config.toml
n_experts = 256
experts_per_token = 4
moe_layers = [0, 1, 2, 3, 4, 5, 6, 7, 8, 9, 10]
balance_bias = false
lr_router = 0.00162
n_kv_head = 1
norm_place = "pre"
attn_scale = 0.177
init_std_qkv = 0.0579
init_std_o = 0.0719
lr = 0.00671
lr_head = 0.0201
decay_fraction = 1.0
train_tokens = 627900000
steps = 4791
Below are experts of layer 5 (counted from 0) of a mixture-of-experts language model. Rows are named router (the router's row for the expert), down (a neuron's output weights, with its number) and show model dimensions 0-95. Each number is 500 + 50 x the weight over its row's rms, rounded and kept within 0 to 999. Numbers have three digits each.
After each expert's rows: "raises" lists some tokens whose logits its average output raises strongly, later layers aside. This comes from a sample of Wikipedia text that the model never trained on.

# expert 141
router:573435529475546435446462541561450528539488454450441437458519435555470437410552538441449561537536436555444437455541439561539492557536554457533566520530574524528486442560522503561452566450451504547560448466453503460452461461458439555548551570550418437528475560565480456562466430461430549441
down0:491588444619457539435451572495519517542478521568589556442523524537462405412427560538501469455504447492494426544552475458556532556546515531514584501507511558468474553443509403591600446476567499512519476506453496429369503500456563538444529518545433440468458420481502538504506455469523504464
down1:484517427540521445453520545512499557531452501521510570524493523497491420514463444378493464456580487557525452500517460519519465505520587459404609481600478453506446410484612557598445458493540477520438541537516509496433514544516479528436480451529412559499562460464581453554442439550419418536
down2:448516509410476517522470553471503511553544491487559494492550465468544528420548549484517565515500552434527472413491438461549510546520442433477465541537457517453436555499482562598461383476438552533494494488465427505513626514413479650469510462449571604520458461500456524480464587519532488394
down3:509477513477429480565608578399526543490539523471434497493375485591524552506549553526517490520478569437507583519490615447457527444533547522534406495487588463533514472463441484445427440534409528472514509478492511532524577500455456587453522513451546507474524443524458535399510499459456387443
down4:518448526553485470568478502424529530536525646539611462509455490490493488392535532600525533515548615423482457551524507443471459505512513619529587435566524451519523479503433517493548515413496492532519397431587498482498552559572498565554479553447490479480472471469496436578439534488518481526
down5:506558592549469481503535504496550564433457439525442446551601549507511509407564362615542509521475514544479464522498442475466498467612523490459533463450485469456603488463466468462536547447566539417458375485499510540553434500493527425515526525499437534480518484490559447461486370492450500492
down6:516537530556476590550491470494499444405425404525478492433411464532455542479467553545456513466505529500522523462550462566435463553508342500497526434505450456480441622479549539529508530517437483506514514501528527525446510517476557402429486461450468453506640507489385573518572523531538499554
down7:459391543518526527563477577513487440588460461554510578593502472538454491450472508375504529489477494462618437524495547453498419387493449469470415509504497418517510530497460554463560471507544502531472514493595483508469533515447396404457514460418451557507576540496431439551526453495473452546
down8:595398617464448554607509486480486476541439494562487490566542547514554490452507450522555393445450558587563453546485512539436454511412393472492467561538486482462552501498468457518488486498550470503536429544490448447530360572474407510510496473509459532477461500484514567439491535551553433534
down9:591447541490542421516593399508465568455555540504498527579526517448439507540589449521456516539585518504457481592489469589481544505467501504502507418477460439491648548471594482471397496531537493470548522456503487436454513519536539429463428556570462486458529466563600417492498531486450499484
raises: "orph", "ogy", "ective", " average"

# expert 147
router:564449531452539434444459552559445525544495468459422445452491413558483431427575544435465556522554432563457432449524440546515510547557558485500557517525561551541473448549512491522408552441447482552554454470439509450451440433460451553554556575556431454515501553564488445569479440468443551449
down0:514538397520482408531529574527546564552561502544472531471562416514403445427507488566483421496473471520598500464497522470387588541499488510488468463500455560576614512537583562478446584431488478525596453439446441550467529449569510523470529439435556463482493527514499489558572480545519508492
down1:497519359559577514463412438406502493438516549531488499549533387516480547474504570418571537474556545569457504563483529620549478533577542573526445625501515517504458411492513486578448475518519439532577482477531491448440502522529480541491485535495544499498457547515411481439546458507551477565
down2:558574579566550581526467453498448401545578464461494546513562524619545497528445509519471568509564440574466513498521532521503455498497430397503539572491413438524454522493399569436489486428460487542470538545498536456571501393519475517486479436454460522553521517372516400486489525521463471494
down3:500466530439502460513485536496437523443591467479480584585468533631559536477511501467510478600546425455489566457420518520490440515458437426500481564533470516526515456575499518538426504435454450481505439457426550526592454414445472506512519466447470509485409544506471523482392560483423420398
down4:515524418470488480490488468464492510560470504581534563580502463561442467451457572598480513523448552420447520535545466520527595524570537560536461470483468473613432462540578407545485525516424497450512539476449563514588594473546556546473487468467589386483455529484439567476540487500583522573
down5:461558552444483490519529509436500518490538484511490487475489517501464582471586463462493501510594609521603520544424418492423530553556514483571470487433493517716509519460594520485430576451497470491452487479441515482607537545461469565504454477483562531498484531532542562488564528551558457479
down6:398605533564489516526486473471456470531514573557480430525534522535510518481520543467454499571462509470550458483451537513404501494530482515519450590655469504542532521493552554436491387425472536452563480483476427416433477505497429407428498497531586529440499498461512470431454492458624515555
down7:487488457541485519447535472524652539561515544539492520530449405523473451450501459439482591406514428437373496470471537553506532412522514475516427478541463454500526452469448464591540433528489470550543389485505535486484578491443416472398495503447546464541489533536450572495438456447574524515
down8:438478558557530590547410487544552528535486436581542499547539504446505539554626615500511413515473498544562503488429549574458562499449534449437534501528423497551437508588464449458529504452493445550493562445506438500409509534530487577526441600527518588499552484506527539570498460493498452421
down9:447547478474472448536361563480486506477461532593563522491551456546541501620479509511613520520527552490434482612461492517517477545445483468468495527483432441462489563517631442444443502554518486483505484424470460497501479611509548423551564583459476496480421529578456560480513478459514567441
raises: "eral", "mon", "mir", "ct", "sq", "ms"

# expert 246
router:552437541459560454450461547557465519548500457455424442448535441576471427439545527449427557529546453542455444463545446559534481553551553467538529501534551524539492444546510515525441579442453508548562442461449510439444447445448420541549571584561441432539499554561485451574496416442444559457
down0:407513480450476548567498512437528514534485518606498523482470379472521450454432573566557521475540472475461510572529470525532503509555551454487486442403507473463468490409472529477434476491434496383597482604533475481480468572583446512553587504430439503498522457517587450470563549577458433479
down1:542481452518483502502587479448488452453513485455518468568570489527422566490579544515577492419536492601519532479505597484544542446510531496502498456524467507485561486523513482589387582497599480470533525478456401514521475540517598448526429444505554543401474426486408527489578445400430450471
down2:462574527517466447471431445461542502430532548511440539512533461475442512499489477473509483511568495540436527526542501556437574390496450534591479542536597549390457495499450556488494487466458457429505517523451377426444526528562597447438531494427428490539456399489485465421476542405485426499
down3:560483453495516496504456608437485512501505540480472513513534494467422469538502529464508478598377542433440492390484481519515580507485506564538523527513540506528556477540502435529485517446542546518514538433580474471462425526540582422500567576462503397618609457512574398494577549427466515494
down4:467505472427511458561503594541485438431460568493473488523559487576513525522485439480565464490456558449469533491486594505556539548507482518460496545470460593383565476525509519535583530479414455460442519495559530493494397497530595380498548404417400580536533437486456468486439516520548457463
down5:529482413418539601559415613442512460591554480576473498497550452558445455475513518480491453390544450554489476483490464440445586524566507576528468507527505474545495556486420485515488450490482527475429487652529511561468524490473539502566451569593525454481570482441564513488484469456515569472
down6:556481508405596510540500518476487470473352522465533488473505480477473502510462522521556433457511496456492480465464474481451438511443470464453429528521501497569456456498514403496503525511415431381481322548495514592544504524453588509558498460502481561568432405453456546451494522432509483575
down7:578532581444490456488428535402530466560554446487530562534589526484538595533467537511498500519475414541540500435546547541499486418528579416494470559463556439485451507494511555488418604533483501483460465626478448510586518472550588452484496458549520590513441439546459552501513498466425540427
down8:575545484574447525592470486430500440474399423465515446467456512425515469517503488476585477496481475525431447518433493591474568577547529464559513512530466519565536520520424482484538510469521410512424418491486458434413649418451554501474428513501517535504519418576477519483504602502543457480
down9:510493416561477562456453380497528537543483427586392536417486491557486496448407568432475483424517553530517453498452619470498487420481461501464470539577482518453526531503499482523442479449486557499496453429552541604521580491526489517571513548519519516562509355467467563569569515480516498472
raises: "iley", "estone", "ellow", "Professional", "right"

# expert 87
router:547436536464548443444453551567452524543487469457446429451520433562456446429558526448432558531555456556458429456543446545535482549556545443522587499538565520545496424548502537548436562447452489553556454491451507447441429436447445544549550575568429447521490559563483473570495440466438542451
down0:468590463541475457491365526509499473624494452425454517406525442456466437524473376484501568509513463388507465477445415499494473552527509503480526627506548483534573466512534475546519570569395475573529510446473534448477463524544479484522474493446522452457493547468485592542426431528507524456
down1:378585506491593431559437560554538465495527473446417492471406461540509532487480422466521421542530496489500468522462502587487585429436522504550458454450446480457651502515474449472512479498486437504460613487586485473495433525532485549560519447499475517610441511567492576490516547520474548498
down2:470513538399502435545441506505451472452503557567554551571545398542471464544503520465491538492538462451489629537524527567651466567470541498475524566539492464524584482499524493527548485459471538507531542512531575528450451468536536509494584456449464559448557562503468534462486489454470568323
down3:527460528537576510468538509538466523569579514476578498449505452529510418483416417448490474608422528534429373533523472554375517584519462517566559465505557436462517500458421507498489551477487401423525491541501497447470531488533489490429607530459502469444496581473495462469501476407423507445
down4:593540507505473431423506374432578549622516465558566497452523506493448498599498475547597493434458514456494572419457524550522545492509517441502487502522572559492480488445505507538394587435441419475467482501479600547522525543454510548484532510571452391498455513502503558474438572514501505492
down5:519473544598586452438471534492510575513557444454493544502467524535490486521518503439457546633537447444564496610545511493486489562502527470570441547367561425419490517446444539579487419459442538559537427435544554505570499535544586521555548507472540500521472437421495438543513504520538508530
down6:573510551456486501544553566502479449497511579426504427513549504536564528571422614439488513517491496517493479477561499595513535505499519503493548577509555420502521429418555455478467502342466547473480561514490473529529441598504569461532448425454530532529473500545431438346484505525570514516
down7:494454554552392560490520486502445547518426454561511549567501496468581443591487570438478489506479434540430480519545516557421549415512554606507459518551534511516484455547478449463528583471467525504457598550473484450469437520436432486516427542549464491555454457466420620486500504400437441474
down8:436526440479534491569559545521482585465549480479505564469482513518526449532530489430499452508538446545403536532460459639518486545526589491378518521591536578484429413469564447428507444523576466440489483554540535533538411569467545489470472528457614421518481577510471494554493525489509502575
down9:506423485491481448479475560568484444569474529538436482462478590473410508584492493656525497510499500502470559534487485440532533426623484500504541542422512442540383447528546435462546537489542535554409578456518484496463497515525398461494482497458430533492430478515541500528531395468523563590
raises: "ith", "ership", "onym"

# expert 12
router:460414542433577482485554439405453511475533468432587493496595485534561449480491533464499457469554486560485524512553457535414520425517572570424559498460557404464479539509531592509432582457451492539562415381474465482461508476508509381502544515484455510392480518496471479553545470542461532495
down0:533601483506534438408525497516459523484579446515469482496515464467416499508442489472465457511569464501541388475514511472424521579484478507492457410464544469458471504464516453540453499460523584554551439436525452384441482512458473517444557454585397615519527517472503495598382479508562560571
down1:470522571507443530453497512535479534494591551473433519614560534507509426524570490472506578563435443533469501546565548508516467482596442492546492479492540543468471498438478478532490491587526496477543548466508524411509471506475414594422437434473507568439506553571575580403472539529635532576
down2:472471490532535409455570457596552432493463587538526451559617476443434539530471471438448578456563562436506521501456532580499577453556499440465484400479503527490458512568531544616486448471480488472519506593399495410507451538480560539473479546506493495568429452497472516529507519580519443552
down3:486446488583514405525551351474536547530602535505471530489472499570486456500522599619556492499452469474490493460459494505476494487532590541452463472488558556489496531433526481512462385621554498462539467507471442476639582489491466541489483528485500531488421624486460479561451512501494470476
down4:450431476515522562469460439596435541489477517546434460450533476568452548528451516551579450428515441467501529423442460483581578447546479457627560546591514529520500502545399428525505521433513519505542469514568505493508542529578407508546492454564601478502417488522459489504439572516415528467
down5:475452541433486427451547585568459531528508493504492442504432479522437602543586514404525530436639432476522498629442577527540499502550519478570561530504518516490460554446513505413479548460521427486445430457500547432420517473560524500522494521484468447521551516457546467394540439458476460447
down6:498512489471477500510506486491553480522510448453393441439492620503599582555597424523536476493523415478507559499450560509510515433508538440471524506516451477550510570470453543473472552506435505448443554520548528599410525457398498528514516408513473470470471499514373414572514442573459401495
down7:482528512332540551443455451430554546483503516492498457510441541570379506427591540451510484510430519466522422524508456409427434501445526474443517601481494468430519527527523569486522548554560458510427482537472463478565530411455527512494508573589502436490533475487421527428528521584508532493
down8:476458588452508536515509517508508504480499573553566471593506543567480533525584531470631451448459585546465544574445530558465460583488499431505515610499476593512504494595564586515448463481538550549467465503467599519503470511572439454586475503512522523535483563412456423491521463479515572567
down9:526529485496643489524482416593459541431524534413581448503522447586453634446432468549455513501438555439555476575518453460446519491440493474496502583488574428491518501421548494447511502464485488516499495489479511473525407429467523510416472527444490413481501451580586523523468552492443425498
raises: " |", "ty", "ake", "av"

# expert 56
router:564441541454543435449478541556447517545501450452449431455500438565463444426546525442448560542543449566452435466539438574534491556540575467536559519537557532529500458548516510538462554441451509556560464486447498446448463456450434553571561581571431429542484559565486456568463422444436550453
down0:517476400537492455602425533498474522498439531523584509500548576490572541500455542494374542502437512556567618457456511539480459552531590473436514465450494529560417484566452460479520531485520523422489470514522413508524556552584516453532488392492522445511432470488455627484575500516544496453
down1:486509529522479452485494536495440549515578537487466464575509350513480544507419653529444521501517539539465436477540446543534568553498510406506527564515460495537494540404444422521535565474486508548562553470457540523589474491511505590605457487585466509494471413556462501539388457549501467476
down2:489481472449525486528602442511481497554534546505547501457458468537480494600524601628585500498544499454585517587423500491536438492563505511467497540542474466483579490516547489417507493394425394570523560595429553531516494495533460506512510485486439525508530404541581578503507569547567571484
down3:573602438559428553461456519487553462511589485540481549467491534459538484469598497542532449490507573512475545503522415430520551527467455566508522450499452432511459502540529624509550545400465569540462507544528486616552525532618561455491445432489457546499522492518501429508402481563512469587
down4:474500493542443544623498561498478611395532410584384447542534484594459534498503464514531469471625593529461448404479492496526592439442479481431511523479575508505517563507451494603457486476504459487461527493473454534517449480536463472499442501416613542496500512539461500482481493541446529465
down5:507492522459443503533485410555592510525501524398487465545610513491471609540442509477544490488579516560560523472443477501523511489501480531571458551453530430491570446540493462433568498545550415501554474465474538548511548385555341511501547512483530475504465505534650483546514429509518510427
down6:415470525479487363540516502426596576467528483412565444565541550441581495470550495502492456557476589460500571507509502532487508452573505412587472578541503546412501419454513487495461506570565511516519463485460549483535509530546534563425391391445499558533588497459533525471495539488471514509
down7:481511441484461505473431529449524490474497609436457452564518463436507528417503515470490444475567560465427489482508526476393570474482469527553458466496511510503523519404454534512456500486338398469475560551540508509543531582412497482478535510535445558452597597489434510475602530564505498404
down8:480476504511559444487533516508511536471491581463501526448541366556427607449407556540511484525516560502468478511460485535481480550565424555519534507545520460425427493527507548498358457510459569452466523560487483510489495419436572459401465449473574477544558447528526435469438587597561468473
down9:501428442485437495429489504558528533508417498433519504526484532493558576477412403390554387448512519460490475544445544500477484433442522438525508540425468547454526413426429576472600415483507468515582486543479468500478557594559492471479496516458564480510521506479557483554547562522473536623
raises: "ative", "ious", "ision", "olution", "ique", "tic"